From a checkpoint of a small mixture-of-experts model trained on Wikipedia: 15.4M parameters, a variant of Muon for the experts.
Below are experts of layer 6 (counted from 0) of a mixture-of-experts language model. Rows are named router (the router's row for the expert), up (a neuron's input weights, with its number) and show model dimensions 0-63. Each number is 50 + 12 x the weight over its row's rms, rounded and kept within 0 to 99.
After each expert's rows: a language model's description of what the expert responds to; "mostly gets" lists some tokens that are sent to it at least half of the time. This comes from a sample of Wikipedia text that the model never trained on.

# expert 36
router:62 62 46 36 58 64 55 23 69 41 66 53 53 35 60 52 43 51 63 54 54 43 54 49 42 28 67 40 34 57 68 74 30 63 66 57 65 48 61 66 43 59 64 82 56 55 43 54 72 55 56 52 58 60 51 54 63 47 39 47 34 12 43 51
up0:42 59 39 62 41 52 54 37 31 53 54 49 49 32 53 40 74 38 52 50 69 51 25 55 51 23 55 68 53 38 68 69 54 74 48 63 56 55 48 50 46 72 44 63 71 45 57 26 41 58 45 47 67 73 47 43 40 57 45 55 60 40 47 60
What it handles: Middle syllables of personal and foreign names after an initial capital, such as ar in Karlberg, Karl, Gujarati, en in Hagen.
mostly gets: " Dav", "enn", " Har", "att", "ris", " Bar"

# expert 39
router:62 60 45 62 58 57 51 36 68 54 47 37 47 40 46 76 65 49 66 81 46 39 53 49 36 42 44 43 37 58 59 47 24 63 47 61 42 46 57 56 51 65 68 55 54 55 73 50 55 57 50 56 62 51 40 45 55 85 48 45 25 31 46 46
up0:51 67 77 62 34 37 44 55 59 57 51 48 43 66 65 53 49 61 60 40 57 31 51 49 39 29 39 46 48 52 61 63 65 50 49 54 51 57 28 61 38 44 48 51 46 43 61 54 46 46 61 53 77 31 57 48 40 32 67 75 37 54 50 53
What it handles: Month names in dates and tables, e.g. 8 September 1984, in December 1974, plus surrounding day numbers and years.
mostly gets: " March", " October", " February", " April", " July", " August"

# expert 38
router:62 55 32 56 57 41 54 29 55 53 59 29 50 32 55 56 45 40 56 52 58 46 62 71 45 44 49 46 37 48 51 46 36 56 65 59 43 54 38 55 25 70 66 62 60 57 72 60 59 64 50 37 66 83 48 40 60 56 50 47 48 43 47 52
up0:42 68 58 61 61 59 69 25 61 33 75 48 27 38 61 47 54 39 55 62 53 58 42 41 54 52 46 46 52 22 38 70 53 46 47 56 52 50 46 39 51 36 23 56 45 69 40 46 30 52 46 55 71 35 65 66 47 48 29 43 53 32 51 41
What it handles: Opening quotation marks and capital initial letters beginning titles or names, often after a pipe, comma or dash, as in "Friend, D-omžale.
mostly gets: " D", " \"", " '", "-d", " Des", " Z"

# expert 46
router:48 63 62 52 64 68 58 31 62 51 52 57 43 33 51 43 56 75 57 67 51 57 62 52 32 40 54 42 51 43 62 55 28 55 57 64 52 36 59 71 53 44 59 84 51 69 53 41 51 53 40 47 53 91 38 43 51 56 44 42 44 36 54 44
up0:55 54 68 17 58 43 33 73 37 38 50 67 51 58 55 44 48 72 52 42 28 47 56 37 54 30 46 60 53 58 43 49 52 62 61 44 59 56 38 72 38 60 58 68 62 49 54 64 56 32 62 66 51 31 44 72 49 45 61 43 64 18 47 49
What it handles: Inner syllables like -ad-, -al-, -il-, -ill- following an opening consonant cluster, as in tr-ad-ition, sh-ad-owy, st-ad-ia, Bro-ad-cast.
mostly gets: "all", "il", "ad", "riend", "al", "reet"

# expert 41
router:60 58 32 69 74 48 64 55 46 63 46 56 59 40 38 68 71 70 57 59 53 39 54 56 53 54 48 38 37 58 67 64 29 57 63 50 27 45 58 56 51 60 60 53 77 56 56 51 73 65 49 46 57 70 51 38 53 58 39 43 45 40 52 31
up0:48 58 15 54 49 34 67 51 54 51 47 43 77 31 33 76 50 39 37 65 39 22 43 62 48 67 44 33 48 26 54 55 52 49 60 75 46 48 51 50 53 45 57 47 45 60 49 13 58 53 51 46 49 53 48 48 41 48 40 35 38 47 49 31
What it handles: Middle syllable pieces of common English words after one or two starting letters, such as t-em-peratures, se-em-s, fre-qu-ent, An-im-alia.
mostly gets: "em", "aim", "echn", "app", " im", "qu"

# expert 37
router:56 72 29 52 53 63 64 33 57 62 31 40 52 27 42 64 70 53 39 64 48 40 47 42 39 33 52 45 41 50 66 74 23 58 39 63 63 45 58 59 39 55 49 50 59 58 54 41 49 74 61 42 72 59 29 52 58 80 39 47 54 40 44 47
up0:60 55 59 54 57 56 59 55 56 34 55 36 65 56 34 46 55 55 55 58 30 67 40 51 28 28 49 49 73 55 32 24 43 47 41 48 70 50 48 70 58 43 67 45 58 58 54 73 20 37 43 40 45 62 60 52 42 74 54 55 58 59 59 39
What it handles: Number tokens in tables, scores, dates and statistics, such as 1, 16, 50, 4 February.
mostly gets: "52", "11", "57", "32", "51", "31"

# expert 34
router:74 50 43 35 50 50 58 57 83 53 41 52 62 53 28 60 73 61 80 45 39 49 64 59 31 37 48 33 42 59 47 61 28 59 69 48 34 51 63 47 57 61 56 45 60 63 63 55 55 66 54 63 71 60 43 44 66 65 50 52 36 33 60 46
up0:49 33 49 45 75 52 62 52 64 53 66 60 46 66 55 40 55 53 59 64 30 53 55 51 53 34 55 18 63 35 31 39 46 55 43 64 46 38 44 51 54 23 51 53 63 68 33 53 54 48 46 62 46 48 65 59 66 45 37 54 38 36 53 66
What it handles: The first three digits of four-digit years, like 201, 198, 199, in citations, date ranges, tables and parentheses.
mostly gets: "201", "200", "199", "197", "202", "198"

# expert 56
router:65 57 49 42 55 81 55 31 50 62 66 39 64 30 71 53 48 46 63 55 38 45 43 48 56 42 60 45 43 68 57 64 36 77 49 57 51 46 59 62 24 54 50 66 59 60 60 54 65 47 52 67 62 45 64 45 59 68 27 36 47 32 40 25
up0:28 68 55 60 39 50 61 22 53 56 57 34 67 43 47 61 46 48 55 44 30 64 41 63 57 65 40 42 23 28 52 67 40 51 57 45 49 58 70 38 55 45 33 41 40 40 42 57 73 57 70 40 71 42 51 33 44 62 45 48 43 65 65 52
What it handles: Single letters such as n, j, m and short pieces in personal and place names, often Slavic or Indian, as in Kathry-n, Lincol-n, Bor-j-omi.
mostly gets: "n", "nt", "sk", "na", "co", "p"

# expert 61
router:60 78 35 55 52 56 70 35 61 65 63 46 64 40 48 58 58 57 61 56 44 60 52 50 33 30 53 53 55 57 42 52 47 61 73 49 55 60 65 58 45 60 53 43 70 52 63 53 56 52 47 55 68 78 34 51 62 69 42 58 43 45 56 45
up0:53 72 34 55 76 60 49 51 59 61 48 45 60 61 51 63 62 39 57 60 38 32 61 62 48 26 53 32 46 23 29 39 47 40 57 57 54 65 66 78 43 61 59 65 64 31 64 56 58 53 40 47 52 55 71 51 48 66 60 67 54 44 48 44
What it handles: A capital first letter starting names, often in taxonomy lists and credits, like S. venatoria, S-aomai, D-orothy, G-ame Boy.
mostly gets: " S", " O", " P", " L", " \\", " Sc"